From a checkpoint of a small mixture-of-experts model trained on Wikipedia.
Size: 10 layers, width 224, vocabulary 16384, 60.9M parameters.
Experts: 48 experts in each of 9 layers, 176 SwiGLU neurons an expert, a softmax router.
Training: 438M tokens, 3343 steps.
Below are experts of layer 6 (counted from 0) of a mixture-of-experts language model. Rows are named router (the router's row for the expert), gate (a neuron's input weights, with its number), up (a neuron's input weights, with its number) and show model dimensions 0-223. Each number is 128 + 32 x the weight over its row's rms, rounded and kept within 0 to 255. Numbers have three digits each.
After each expert's rows: a language model's description of what the expert responds to. This comes from a sample of Wikipedia text that the model never trained on.

# expert 18
router:124170154120172112145150091158121133139087189115180125145193173176130113198089134141128149131084072082122029158173107103182130124104103171175147189159103120071145178059125170140093094153153114054083117120134127098147105142100139171123107120178115106133074143155102107154155150102110090096115131089096173114077143103126111156176171129156090094130156137132137107133178139170146150107119118070133139130107070083160106158136063178192111156151119094194115158087119090117084059128202155163134171094142114084115102115145081136122112130066103165109187153149129142139186141104095084116107112145126128102100133106114111092143101125124108150143057161158116136112135090121117130121080
gate0:099132100056144152143154114075090106160132154138128167089157122130093105165093172073128122059075090118140128138138141114130124149140183159162164107175203142114106132129115121113106087085158100137151161213117147178157129099120113198166169109070178139115176137158138187128179146152137116102147072122151141095115125105171116094072096116151101193137180141157109180136108099174143173142155168130098148076153116164166098150185124139133131127113091142203087172131165223114087102129139179122158082123126187151126132164128141129136156160078103119095086180102129113127167147097146162159117085134141136169084073093162121110121133117098074065166146134177127163131101118103129084084120
up0:164125135106092145136117132110145146149117140128111076078101075146033148148088081111101134083239162139098124111112097150096150092146097099103136136110135144129158118135121158089146097125118161105126155171107162099177147169078131087082078123122100172110093054103104086142126104189126152140103167117096124182135145101069146175166133129106129081084061234124157092076116130125093153113125113196185183138154123148114070122137140134117095107179142100123171093127159145087140154147141114124162107217101179156130158195115169148148114120140131105142110127145084119134131178126094148109113146096123144132199179138167141075143105130102203127100143121145137100096188132133139147174140
It responds to: Pipe characters between cells in wiki tables of songs, players and results, plus semicolons, bullets and arrows.

# expert 25
router:094082133134107180075122077154133134148114131100129149140151132105154143142153182085152164152067065145088122206098141140095102157105138153125126125142138149112132093078170121185101168145075138130182122128096109139138220137146165130170134128201142081150148148154140148136082118176131201146106091107132082166187143137166153103133139136096143152165145153121089152124149137178105152127142074143106128103091124085164078156095127165093124151136152136141168121091079131120118162151207166143104110145103146152139174095135161160075154082118086163182135118126084053134125114123142087107168143107139128089084140112146090189174070151060132104040148146106101120161184113140160186091074
gate0:115122121106129097115145164085103110148108133190133152116116073187134114128128151118166126072074155138071168096085133102100174151116178118071116173128111099165134082150126076078143188188104155086153171107073125140155147117105101080123127147191116147011130151083185085111098183164116127112141128140118088165125116103134053165137189152106149128143128143116137136107150100122066153152131089183181087164136084131082137159099099181097143114139181121154121097118093147174064168107136145041138133090113104142148150116212081117109121118131158151119161143121137152136116060134114101077148092107108125123128105101193149131136095162142127151088114118120083109165165120151150152192147
up0:162149159114098094109133196147150160111117161088095067138128140087174094170108150079112128162115150158143112108111150089034146078127170105146140114102163133097098114172125184120112107162167133164177126159111111173117103161153167108158127148146068144166142118143136111157175138114155132182158097101142111145137082135114141114086161160097140132142070133153167117122079195171100188075129205139110143082089142064108139118139146181119117107146149211130077113172110240126116058122149130119113124152176080158139121141130170116103157114121159156116136142132122078156081126184161095106145232101158139129139068178101078166149135094151133127148153121122154114130128103136129140154070
It responds to: Prepositions in and on and month names in dates, such as in 2015, in Seattle, November 2010, 27 February.

# expert 40
router:137165119108112146095149161127130131139248158113115211161114135132147123118127202111126167129158153127145122066134124111087112080122097134100176102078117125088104110139175142137130148108103133189097126163143206136123123138125160101119101117164119086164190042155170066168092105210163170081130148129125184085122148176132104158177161088106149114162114136171153139088184131134088134077152112170122105084103151133153119081116101124091135162130144130108065138146116159117167128180104120142100124183063107117064139124089152174071166155086141072138122165066149125129081148138105132138094130105148108084135149120094077107126115154093196107104167115110133115131101103152072145154105
gate0:113092102117119122152121133052128128120164188120118101144155137174047109085104058130174115169114126170140105105169094116104126128125137152103112110174086109091076097092067084133074144107104128116147166138145069111094167149087105108101123154095215147078105164127140101133140130158028100121149150100155130162087108153120097108116088129111093133122108109112099091127145101125110115102171110114055107087171092115125096076106155130155124158173130136120122090102175158137175105205128140118160153114177063115117138149137090177127130123144088127127085199211156133068118134094083131100165122130122180129047128113123166127169146154058143127191067167099136146160143167123131094136138
up0:142200115159094168125076152189117126102139116149127105142058102099107109137155168166142103140156121152121140128135152131092151127125123100103114136161153125150139141198144067111078080127095109103118118123109110109080186151148182123087102141123108199130160103160112081105098138124096119119056144141096124133079145135083129050162100171146151128095123116169107162163133103096169094201133176145130189109106197084138098121158074134134083080128130117102083091136093109142104169093167124140147154080150094096118162089071142136150086104081166143080107135074196172140131113080136152090158113169198092135148195171120140112126138112114178166187154140105121132103138138116232099093125
It responds to: Past-tense verbs and participles after a subject or auxiliary, like located, based, built, ruled, expanded, launched, generated.

# expert 32
router:113156090138116113101133141119160127153201168165117093160076153159227127158119134085160152076093159108209126047112138122100140098105145088158124108138131104082100104201130148133155141138094143133145123218114104216123111158199090124076142097101096104147170101116152086132175106096169156123154143099118196153141159122150148101119076109128132173157158055118159091067145107166102140094140156132126104092126163173151146156139131094096154163133139165087130079149091113093168128132120138168148064152125104151101128121096117091131134122103145172129105175133144091166077103163064120092121136134093092082093149100084145135124138114099161149096113113130117098114049196168071130139134
gate0:105153128143095114120155129086151171182150143056075176124099194087138143111171187141139137105112076138137124092129148182188113131147167112139109103107122112151218164119103122141189201094130098093133120124137107126097050144109077160172134087207144161129097090126133137157092133158136124137077113138103091155121155135140094139096146126237101137198154113112114135103142162125131124101127059118099115121194108110101166126099101098185085111152157182157141104107145098121101121144128137137157099168118099091171136103095073178143141154145125120182121120081170158166117151112135154133169142129119176127171127116032140178138120103115071167117152109168166094106091095188143099173121
up0:101164116155155153113100158183137120138101083139124153174135126161145021093122145185136150128146152172098101129094145124077140136119113144133149070155154167045131108092036101173086096108168151058155085135135091134119135167148118131104167190138150095087123148144087146199122197172151105083111157161083112153201152175113141115179122147055187127109119136150145090117157165113158086187164216136167100105176131123133125173175118108079133190105128115114116166133159145121115121138156151099134111151161107141124078166142098099122115136104136169124134106115147144133100125130070129179148168149147131159113126060135146177127118141141158176086081120142130110151177113089103145151184
It responds to: Conjunctions, relative words and discourse connectors opening clauses in narrative prose, such as that after confesses or warns, which, where, as, However, also.

# expert 17
router:177114164084080167153129130158095176126135114122112091121126121086195128126109102132141085090107132153086167069083104072135083116118102105162089184141143093123124128064141112146124094061065171162170159083102121198166156151094150101103094131229104172103055114118113080163158132158089082130152147148122119168121177196128113151124079165121150087176167136075103128123102092142077147118176102092182145115123106106154100112114120184166139138111080140158162117105125167130156160158076116162125068106174185148066088157066129130128112150100140121157120144144113100166108158108132168130184129199147159157123136155077154093161119174165117151142092098126101158130133166146123115131115
gate0:106087203127146064114148099126127071122146125125155101111095186132130142108122142128141147111113086106117156105129109096170169068110121114122124116095131137119120105140130141154151169112131134085124098174048165170106102148138098058168171108087189132107194144130073177133123113111085141166179078214080170094201122155132111182175088127059176132147099138117118173114135086113126098129080106099158128123141160177089091155169142140125139180126101071155113079179164065200118141167141171115198123118177127139203148165136184145176125104157104114120125132100111103145141133116088138118167150091174140086105152124133166136126149173131158076118075110131072098120128146111135162095156
up0:150106154168144153069175136127171143118125059120167141087116128136096170109139086132092111151126091103096130075118131120165159169150091146068088136129149155048111163141183114111108142120126153068168180156143133125146131129142119119104114122117151143097177173109092134094098058124069132118181059115100149102118157154186071140168136138142133129124106159117113113141165106130157143171106108111146120142173137187060141164175152114100152138054150205080147117135117094198115105108085129114159107102142173098107057094174109154141122133114075084122091123121104139073127139150079104061071123132170164145099110161173150112112150150087119133090125087090065192129192128136166086066109
It responds to: The word the and possessive determiners such as its, their, his, 's after prepositions, before nouns like first, same, United.

# expert 1
router:167129141072119148145104100170197123150057115197133040075147136103088054084147104043157119102141152136120073168113049190143143081113134096128125117097133077116133108158171120119152125079172159106146210077151088126099147160131150134155102100155098131130144094129130143136160133066055104138134190157139100166164092158139129164138120142135136097175099100159090097112097128126131134073108115124136150093180123123099097141093149181085130125117096222147167077136153161135170184103143096139127096092144152162093128137104176154122150113152142148130135131158110107115118137098157114185134123137139083111100142179121072169115097189176125112087157127166179141138126121183107103095139
gate0:112116094084107096130143185155139143167129128145146146111150109130168181147215097102128116137130157135147070131136177094070119127105070187084174091135122130113108151126122155108179144105107128075096110134155125023100149120101154119102106110109119210127059129093087154194104158168127175119149108135142125100155104187107138171135158144079138083101085129096175145126128155184149090128096141104122135098153093153101088134074120131139156128200072158081156123130114080061074129133100066095146055108213135146143088140097098158120074147115136123126139144128124119159129200126083128155133148092082090119080161147156124123112139139114149086153136115088125140063095142115118176186171
up0:120118104081155120098194126106104147145170135160141141121126054118143099123167072170145114041083105106097097143213124067176153134173107079116148176162154133115097152154121132122155183100140114130139137134096140154105130097124133115130106152154147181109082165079172158163085136118171126130086139125102123137093139172156060166122126114116118105055109141138127191135084153098115186086124071139056176104158146135114111063159165123086187144076191145132117123119147121120069137118088073091114137085171110084117134107117116091118151138163119109172151121164125143179138122132095117108163081163148135157071138181178137162134186118102147140086149207076111119107109182159126116182163
It responds to: Sentence-opening pronouns and articles like he, She, This, A, plus adjectives before nouns such as local, political, civil, ethnic.

# expert 6
router:147120113107141208127086175109140144161109165065109140129124130127068142149155112138161065118127123092100169108058123081096062098100064144133144122084116123071049119148158102219112128123196154152067064051102125124113161132178126141114129112096077162109104161133079111155104145127109108152123168107103162105087117105068116140129091128180205067094149150095121124125140119154093122126157157097123124098152119123105112112124114139134125105097089115139185090107119184154148098170145106147126153109149109158103169146117112122118118150117080175152156141164122170109165140130169090047129115113068139130132077175158146158078112130158149079099093120086138161089073083193131170115166
gate0:082092112152136177187156126103109095159130135126159154080099121154135141117130120109176142097100157128109126152108104098084117102139131197141077120071120107165027140136079162085140126128141135139097130121132114118135171108090051155098149119079130169130044178107155167154157130026124104105106140157133114111095102119123156133124111126103177125111165142125144139073138128139121047133156136153090148137105101155091116104172140167053086169059159100202102107169155145077131142153172111103085144119157120160160149102125094128170131097162125121127164119176209087091157152159119142133108142085155134143112129063111141086125150064156169147178102094121138179055119145139195151143161
up0:155163116148084161136149154103107144122159120080107128137123073154109158095085186151118099113114154154163120187113166059144123101172150168183155139095042111099128102064180161146106116129129137106078143201069162118143145132136168066108146145138105132112123080116150181102130121147115103099095100111127166077090115143119134085150120110122122147110189100100080137125166096161174069126159129131159185105177125148143166143176150148154101041105077090118114115125170131063130106116087135175163125111185106131149134152147137123172186096191151175188166131139130096159127147086123148103081052079131120166102120158086140087169102167149126103082164080084102175108115076116128137099137
It responds to: Numerals and counting words such as two, several, most, third, 30, mostly in counts, statistics and table cells.

# expert 37
router:086122129128177147104157136141098121124137143154138110172146099138157181122164097120133135084171097135088145176143173128095151148104123139168161114062153139183110092158149121129160203069090126144151150201150107135060171142191179150111155118143088104067188105124104137147141150147098115136114160164071099102186125143141082132130068133092179081075170071064126087159157162083138142176094108136124095075075170073136088099116152122140147121161157105130170082109137132087139124156059134185105188134138141127128166162167152083106129135123086120155086177174171175094120148153179099123117123149099130108193127116144143155047111173145083089090139149112101137099139118083113144122139
gate0:166162089215144182123098062159073179077120118135164117092095167153127069133070125132107114104118128120129154113040117121066163193160084130162115104092127153096166155123158108086107168169174134145140085105180092196175113129101108149142130098144096174070164082143140172109140107154146128122152179097070108152133134127166090108130176157151076152144133109124073133173153159161074099106160108192127089117091140100098157129151181186160109132102088113123138071086075121118112091073088171154128167115091106145079134097103151077117182098110153159092096124141178102140146133149164107150131137134122123068124167117114101137086117115169116092118184127123122118146079149077116129131101
up0:122155113162100127106104139117089145101084148100107153104096127156156106149119153063132190180125101100081129160096100153085156128135135103169097159117147109147108192182087161133142174112138207136168057097093145162072085135115050124060162177118102121136201125087103167170167079171156110122094200128075188190122131080150149114156154146121118121092141169086089110161149122164088147102085201099141062075126133098104131165134161152081073085119092128154126122079082125126157081151140092162110149062101104125155136198140121117125109115118120132125117118137149138110106086085160108152081094129164145139125147135136146106180099132094092160103167121161159164131175133146085167114153
It responds to: First three digits of years such as 198, 201, 202 in dates, plus en dashes in scores and records like 9–2.

# expert 46
router:137126114136161120169157179128085169065124107119134151158135123140133176104110081147151086059166163126084199109108120153151133173152137133106110105128155100160150079146073152142148111146142131139151109165105104093056124098110156126141153114074173129141146159088153190149154167190152029107143195146094102127126139164097124106140159158075125099156111120120077135119090141089196112184135111109144147156120107157157141176129114145171118156122155091166155118169155082098148131092092132094160145139128113138170122086108152167118158076118116184180173153104177113106130074086111116161146098096139124157166088091124081065098061077122198138136157171103148164141218155084187141134132
gate0:124142061187120098115141132117101169087114059092101152122113162122141114160115154132088124146156062163196176142097144122132190078150083139094184073143095119145144167094103133138130162139109161140051166162149093141159080074117183139132125042130145130113118158156165116124117148153152088115056116118168120129096145109083151130158124140178164134188137096113082147111114117154092148151131152160122158157119166103139159064178130175103101130122136170140123070141180128136135091101145159160132152138152124133138114143079134204094188140117085140126170129170088138077116123091167127079151124163096121114181053105075102138133132168099125171122122189133071108069189083078117114173115
up0:167068091128101136119152129104134144043149159148193120133133164132173128134112093138095156144124165152116190202083118107116135115084176139099169136138124117194104175193130147090139146121119142197138154103115141126108128136099148160156192108077139103172078096108067134120111058190072083120068167109155122110151115136140138093119139110172146090115144123200102168079087061076135132092116110157172174126140116120151090105103121092127181124101181153180132168084150113108076115088108131152109160131108135144083141136107242078123136119110148110123070144116161151116124126132100130139163109138081133144129199116150085134120182146121118151124180154169100169139076117109083104136081
It responds to: Lone capital letters, initials, coordinate digits and broken byte pieces of accented or non-Latin characters, e.g. J, B, 59.

# expert 13
router:047128125119106088110160124108119175095115166063081137088117104128141143132182082105158057131135141133112177128124149127236150167111106135129071114140142121135154117168136122130132143178099067144142133109116158107063120166132116128110149102067122067092157161065137181092095122075134122162096155196123185146120093190166109111103080184145080131188104104142067091105124103117114159109140108089124180152157205089096142104112131066095148124103129182100117096107101110132123135123162105119140124069102178133168078164138091110108129115106140113039115150090086158162156117147162144116103073093148088115163163126152085180139076131147135204120127114113136157137126117116092095125125
gate0:144088141111130111121105122119141141129154113143135082140122126065102097136150141160125121152178145104166103083145080176181114153120080117154132177137079143102179164149140113107127120137145110131037151083168110090115135177106046130151094162107159129088169156115119125139185054183172156020109132158181128110155073121108169123159149181147172125208114082114107158138105124178158140142117154089212136133135125110163151064148145156125152105105151158158118160125121144154131093126113121102115112120147154120147135182045154145112173157174147109072120119107127132068074115127183136091127152160048142126126090086166140111138090132138046120139151153150118167090106120131090148175077
up0:138136127094108115103095164139124177096083134154159163134162079104124106135095109128124062109178067129107117148176113149144195122038137179124125133080105183132127077061136130134117165083127109150157143161110095134103085130078139097070156138123089113134163188101147105070120137146118197139150152155163117128103188136135094118102137116128125085138154108178158113181102167162099139151160167187221126092172077148111136166068125103093147094148118160135176090089024093083087107162177127125155185166143130164122113114130144188102156108050124170120130101079116087135116149140132124165159173105140156104133173196110133141155106100103141100138146097174120134086128130150138132150140
It responds to: First letter or syllable of a word split into pieces, often after a quote mark, such as c-ounting, unf-amiliar, pre-ceded, inter-disciplinary.

# expert 34
router:082125181137173119125107120133122110169074145121155152140152171115131082134120215105098172118126155138110148108117154106151098150066043118152155095091164156092122159051180119097137114114145107149109184209167177112144158142094144110077113118110137109115160085128114143168134118151109136148136125069151115140144093107176128148171127112145197073113204131165158161085100101118173143173146109177176149069075162098117138177138108131124118090154133089093162176106138058153147171133177101156093095143138122099108108103166109196176139078147089124142155152131117110132153150114104125149165109181081071099131144132120062136148120116101135215117182131174116168122178110121179143094147
gate0:164135165122132104145161162092127141126076080125188131131143060065160178159080133130185171127100123092129163113099097096181125115062109095170114122139135119160130117114136142110173190167100102100118159043109063132121128060083145175101089101176132145137166189113161142133165148140050112131075160168111110098145092111114141091152040120081155148139122125108157067168139146172146158115109132177143139111166123103121083113095177129155151144151110088156134154194143152173103193156127128133085189101117131104124104134134150150131139138097116077138146132159130103107165125130141089120127141100110122133115167156162127142101159165076088076096170130085108004128096122130167167101121
up0:125183123135100132092099111126078074151166114082157071156126111107124140080198141136083116202186107178186126163126168129164119096122195106166189094128131131145106146131106128213079118112106117186102070093087126132130104176101109149094118136103123143164080138096138183114062170114194175112151139128110077137150123116150154120192101162096161198150091127187167149154119093095146134141123175058130167124113166131134148099119083125124165117069127182102098084050136164134118130143118130115140163147126133170139133092107135090110108117102108145099103135145139141165084164147073058157206158174108086168142111114092073101135111138135149123128120135148123136111101159115200113153120
It responds to: Line breaks ending bulleted list items such as species, dishes or infobox fields, plus "of" after collective nouns.

# expert 36
router:101098110150105121179139126126080087163047136173164122123146108155131098141121139137068142169133105170142073135113117175127138111153114150083139126214106080105089144046108077106122126167114144123122109047112167092194121118128110152148145125091096109129040107105133092120148124136154105143104159061206051133140137127119183159150124109152111142119105085128181149149114146085095187159119074174175088197110168149175131124153078126149140095145158121145154149084089078107088170117105084106150073100149090091118124117123123134159093114174160147124118196101161088091156164118122148133187131120098127108143109174116110181115159072131161083093188144147148160126126171135149131095089
gate0:157088134129118142166100150082121116071134152176131137154133127201065132159098164170190070188152155081166196144119089160110108115115119129080123121085151117128141139081179104094128088100105141163143077176115140058096148080122145159149107113158147154119120111116129121147141094123126111116108069151101157136105158161144149100119105091162165154169085116168135138131123109102134140122158118126156134119109125128141103146153114067127109173113050127101111074157076122114121129127149087155195138109013163131137137229156104177029128085113137088152124134185145147164115133148104156096104061115123126047149128181173112124128155143117127106148082132083121137103141165123191088178120
up0:208168095079157138123147078133129134167126097156128095141169150088145184152176143118118096109093105096147146108161168157091149136127114123128159124112183153130155149086075100155130125104097118171077158177176130204153163171125143118120100113108150152104091163092116135120170119141134198199116138161133214100101171099160129182133129079146112120114153124148116132125174114162134132170144066106129125163172116119176106128118153142090072071069111142111144126118179162095053187152118133109140201140130148177110078108107123100186137131160149138165112073124115135142117158166148135191150059195163108139110153180144110193138126095133111160139151081110145194077099112175127163172127
It responds to: Final pieces of Italian, Spanish or Portuguese place and personal names, like Mess-ina, Benev-ento, Operá-rio, Toul-ouse, Francisco, Carlos.

# expert 0
router:192100148099198117151149137122095161111073105096079035145087155181114121125120090162110162073126124178105172108118082121082154139166125068135106128126136101147122169167155137155125139155197184072139127121135133107076103125128167127116148098122125149105194126118105169143140174200061109100227122119158095114141113118122117126119108110079127073107078166112127104137156140164155156145098113091141191141108106088116095104153080098111118097076120118099144121074105123097159130117169160145140166095091043157151115059173128170128134181101078148116207156152108151190147061140124123143086122098136152126123147121122133174129130147101095118100134126143109145097190124085183136160103
gate0:130135100074105088116129126079135202125166138121150129114121129161125149108144116119147195122138141136161081181100111114118143126139094143066158135116161107129178129125155143064163111126086135141153183133148183112145186082174111128159117150111090136119092108164099080129142068074076064165119116118136128171156100104159125145132154130119116125131139082084184144060143107120080163147144126104083158106163163092119145173096020127100168144084143123127087174123190134126157115167138100117101106087116157168115135208108110097166039134121130133125112164085034133151106145155189080165151128141128108063109116173147154149093116128075122150145105175107101119128114151189187117196115
up0:113154089135135138103120126090134126134072085045150152114136147133098141105113061127136102152146074117147178144112138090091113135204129064162163091178127076086094187137111137101122143100110064115090139106140092132160108221099095123144124106153168168096123165125130130105097124130120160160119056114170106124085202121093104165149118112179180165093190095134078125158092124106088117117100133078163071106146146083095110160148142156112138078154149136127154054157093145150090130094111130179154062110136163065177163111126149135109109118171069147121122125150116079161150121155083114100123142116154145083121117102081077112155182121143129092198115182140148135108129149089175186090140
It responds to: Capital-letter pieces inside parenthesized acronyms like CHOGM, ESI, NOI, plus opening parentheses, table codes, and Cyrillic or Japanese characters.

# expert 47
router:105146124143145120138144138183182153103171102121106128118100082108115095195133085121188174155148065089147128133076191150106138194112120134129128112115197069145099096194156159140171156141119124142107092178143136132112156106149106159111161146073186160088199135145181089142127112100123117197098087108088145113158062111153170112109111089075113100136142137140124145128148125145062123149123142092134149132162147176122147062098149083126126119165172082072144134193081092120131155046169120151119147147122183097131135118181114128160144118081154083121106126130165104148141107112096104147117126109220154145184162089041081076129171186155128122157128140084087120128115121129117138140157
gate0:143078092094128137095145166115099100086163116116138121141059112157070113100176078123088082150159125180148187167179143109107165162095161138139132146137053160157144097089137124089080085114131130138142136152169144168111126141087136135158110096128137092109161127123134112149133201117148193172122115100134115087141187106140091097135065086076189102116129061129177131070162117075195146126051146158158112116115113168089108060126119184174142157159176203094158111122145163119132113185127109121099133144152118170124145154113157165102163185094168157069182089140164100127055135125093102113138094143206133103162123118144127133103141097072141136089124115153109149106120129139169125164159
up0:136157080122096138115096088080115151092149141184115142112156166174147142170204097156112100078092079136130146176137133131131138135151115193116092083129140117107104144148113150135096133151159156203184107098126140130142120087075160099110218129116156116110090086157148137120106127121102123144156160132105166108065115165095148171156166131135088130075142109094143097104107114150129114147111115105122136191109128092084077044165121146079161071156120126094134086114122072124121121179195119132102128097084166141126197109157173184060092174115115162111198151112078109140167120114184179126046164093076123160111131162136161112099096156161125171181113111104161144070159151127159123119155
It responds to: Opening and middle pieces of English and Western names and words, like New in New York, Sc-rib-ner, Fle-ming, Car.

# expert 3
router:147137111108096176047083135131090094189184087109187158140139154076236118097136195090144137161069105090113143128084174137110085099120142131084198115137105138136084169101121153154154111113107149116100165204187107170142123168130142135116129113142073088157111079111125105156124090190198132091122140066124181141094135151146116135156125115182103202130189092165166093092148097146101116134143126134138147132149183129128134092139127095097113108097134197119104148120117113132161120136168139141098135152105144132071139076127108155124124145126146095143185098152164102076116118110132068143159123129092085135062092171137088084126121109132166136089085150121076173120167169145135106131189
gate0:131135119102127122128153112092105121137119143160129154084133178081134094153172075119112122141131138194136137126095183152099135180154114123097109073160139125151143127171166156124040085146143120128136149073184124088108124165099136122144089126132163132151099094089108173118188119123131062134073113135121151067125113210162150120102112101140086142130127066102083110131105065134091117184082132151069078172095137130127082134140105147172164124155135195112119171161075130124147145105106207141102169133142176165111098130119140200079104086167110086161107080135061177118179174078160068190157174139143152157096173176115126109088125107143153162156138172175103096140084111102113127113109
up0:137208092152116132122084142156110137136118115173143116084099115106078140139159166120132197083157188155070127126113136118096158069162184151073139147095184147107091116118125206067091064154146139143130098130109131140143155168162096117146122192131179096160117119151113141158135180129136133154113177095102120176122172123126201126114188141092155100166108177140120130128179143151166138107157120124112198187127237140172150140117157073096140134079122147144131095080091159178105131129207125040142114105125156078114134113099137133160093149108100161195109142142105120139122145146076144125133111126143123180111202160139151118095093146141155121104122133113181095108083124111073092125123
It responds to: Prepositions linking a noun or verb to a following phrase, like of in "as a result of", by, for, with, from, after.

# expert 33
router:088135130117128150125123081059114171190070116130120144109204116124111105099095163170092114129095095096099187143071158163098133068100092143139125146072166129153109156160150124154097108133147090079138123122129171150174081077111123155118137131074182175188111145142189158118122081190146186070123095116125098105091109139140119134124072138124094094068086165084108147115063144199169128190114197103151112150132161118029159100048085126147116105124143113165135100115078115163097114153108122112120176156100060143128134141140145118153126145106137096120158133112106156160138181109129112086106094183092120121157132091099128143161121166063088139129125147137109124100149120145182169138183
gate0:147133131083110135129136128153116157171207157095115139162152110158157128165193156138131142183118193109122140112122144179103145083180114076107087102115124111135131120195139121125160144092148115119133108085178145162106163093108122066149131110163157167191212118162149154105132179137114140133132122150168177148105090149132107141105104125174145132139156068079072145112111077167095126123116095134069093083134104117104068073151198098150144117099152150102140162111099100110084213161108143127147165119133097125069122155129132178126175136155157128143095121145153186113137175111123149224108137107140149106123173165113141156079080080112080083126122111055132150155153164162133051161191
up0:125120098126127073145145147113153146121164072128141143076106198077106144110089053111074148120123067151242118204141124138148145159083165148111097153124166174161094126129098150143119134175119161166138109129140110089070099102147110050133174132104155184074152117149120106135113123142138062103147084074160184108129126133159092167128117129168161124151109169105107100135050124112137154149165118079177148144119104143136177130152134190117165182141104102145193120128134111146110101157154131179134111132091131165130136135174148121168098129120110129044067126105171178140106145137098113135191105127117116129124119118104099143177143183116158237110093117147103134108100136101114066110084
It responds to: Single digits and small numbers in chart, league and squad tables, such as chart peaks 9 and 4, plus headers Pld, GF, FW.

# expert 35
router:153129176112053074136145111151146142058151147182173219162102225159131108136138207104112177122176116117128132209141201145115169121116145130094082168152104145131100127150127146146135114188075149104172114126197140121148085124162092137085096142134128074125103131134157179119132122165135098086149106153097120129134125089112125160101125143083177133156147115143154163120120100112164110124120109126110154095130100136151112104159078163164148099134149098176096112154151147117088098156128189171090186151120102111133176083133176177149129115130139132163204223112165104128125131118062096090117160171148136140107148143122157098080186104100069137137163090082169184128121103135120130151161
gate0:116138096091149122131173123084127084096139087175130120145099126122133075104167126179105183177150127100150101183147067119124100125133101151128164061091176099108028143094153142129131093131132053168102123139135183121130102097130092162139126118122143132121128108116095119127080140145175084104125095123167110059148162099057138102102165115134078170139145135092165108079094111120215077137154095130107081111149149058145165121176103076085142074132085145105154091124115118137113144078075137175090149155118120148143154115089087143078157158101119072098161112117119072129116161124204128167119112078133136124144183125101097118115183138104092133100174150093101082145138184147168118205167
up0:157089124122115196101103136116167057089110055152109077122103185134068126122126126058179091117120102170112100131118102142188101122100160065150191125170156096061112139221121166129087158130132116126144164143125109163069141153133112156138131119145130109109133156165170109147125162137133120125169191082124106100116141109103116089117136144115142096127177108142154202130137120153112096080166179142130063119117084110127182060174146157123077152090154125170172146145113097136139151159124140086086144110127111140141159198162140151134069114148076095152114121152157073159106132106129125107137117115088149164114124113103104130146074178101122131079135117140161169081173052120084024125111
It responds to: Pipes, semicolons and dashes separating numeric cells in football career statistics and sports tables, like "—;" and " |".

# expert 23
router:197113141116087143078158094126133102155092193151110168088117129125115116138111122163124172139167103151088071111168093161131133129200126137098180140207153090108138109098107103157117123104160137173195139147133110102186173144084114117165160096125115191136041127142123158168179091144098141105130145057154091107137116118078150128135152099128157187099081097165122144140161093175098147115182126101127111164092121124152130115115114182077130106110108125126097165161151104133194150156128109153092074120119203166188124177142105152150095105135097106102093183094156101146095076159163139177175125099114117119126162157142178151064134104137179121118127161192168131092063146069159175136137
gate0:130132113091119138098182109119115107116208173122138142096116093114153127119180102133151160063133092127082116144151150064068112168089098096127084149087137125188090135080108170127138072128188143087135164152134160125137136098177140114128108110084065153137131132139124108113131124158094156087083094135128156128148155092165127119094107193117143173094069109103129111170116089128106168107131140127139214116144134167133166118111169138132078052053145189168108086113096104131128148126079136135102127124135102112128090164131160158147137165121165056158156115149161052080140105149090160147155125072137112110097109121103102111099087193121138118210112179182066107140111162157165199183148
up0:134134122125118132091164165092103128097145115101189085093110191090120119152109103151085125114145122113152149085103094089057115124138088078171182119121071133201111155112116106092124100103092132126077229089120087115151160074139131128094154138072198145094149120109184128129146133112105186177169131114089142166115111116114128116110122130109089099117134137192131075169100164095107166169170159108135116175164134075164104087118155185067091062111066115128113112106138150122136154141154168142161111099124100120191126109079112097101164089123115094181038084110131085129121116124131130103146160099113184137115080159132166144091129055172159141143100096095093153139171081090119088133112
It responds to: Mid- and end-of-word pieces of Indian, Sri Lankan, Central Asian and similar names, like Thak-kar, Sidd-hu, Samark-and, Singh.

# expert 11
router:174124172143105120155099117106081145134161121135109127091064188187151101099138116119129157093095080098129115125167120149170186156198153151045140142151206100124122152123152127139096152065074082154158111120109139091201175116127097127121166098137091173103108136105116161168134097121219147155119153124097033108149147136141168121145103175118187177123108127141111173117111082161125176172106094115120143163111085191140124177176091109071123129134139107092147127144116093134085133109178118166110130140087171121172150133161166162185146126150049138114139175104178128105145107126115094120149156074155143148174109151133136166148177143200170072107139107140126123126090155071140135126096
gate0:127107166102101154112168140119080130145142155211145133142120199201142177138133144108078176086162138122124131100156116132132126140101132085157132102070155192114129139129156079030071194120161098132121048132112155092145158117123146156130113137094133106164174154202146095119164064099183147130071103090147182128153148137129141115144152157091136115117127115143085154137170203080102117093151145131083086152146126120157110066176118116135136200115109106098085126107096177107081088134141103088117146151159118137181115156172102111147080141152156091063134112106125128179156077097144155121148155142156134115093104093154101195161106096141140139160082120159060154106188101138124158089146
up0:132117045158135079113151141135140156153097136126174179062151111075091110166122164120190071150151188048101131130082164124168201108107160105168135159092059122104102064134100102102129116127133127156173137098148089175151136128160151103190093146123121093111113141120124139137114102165130161114075120131110095106098132108143118142117103180093180137118097153124076200125174140125130146145177153070135091085122094042156098165068118123111142076151140077185126165092093079105167165130079152174093098104196128166143107123153128113082116122052139151121112155203117116141108149165101180161149126166111113107148184122101144106072137105118104143144121107129124141113108113062135104113132
It responds to: Opening word pieces of Slavic, Hungarian, Baltic and Germanic proper names, mostly clubs, places and surnames, like Dukla, Brann, Borki.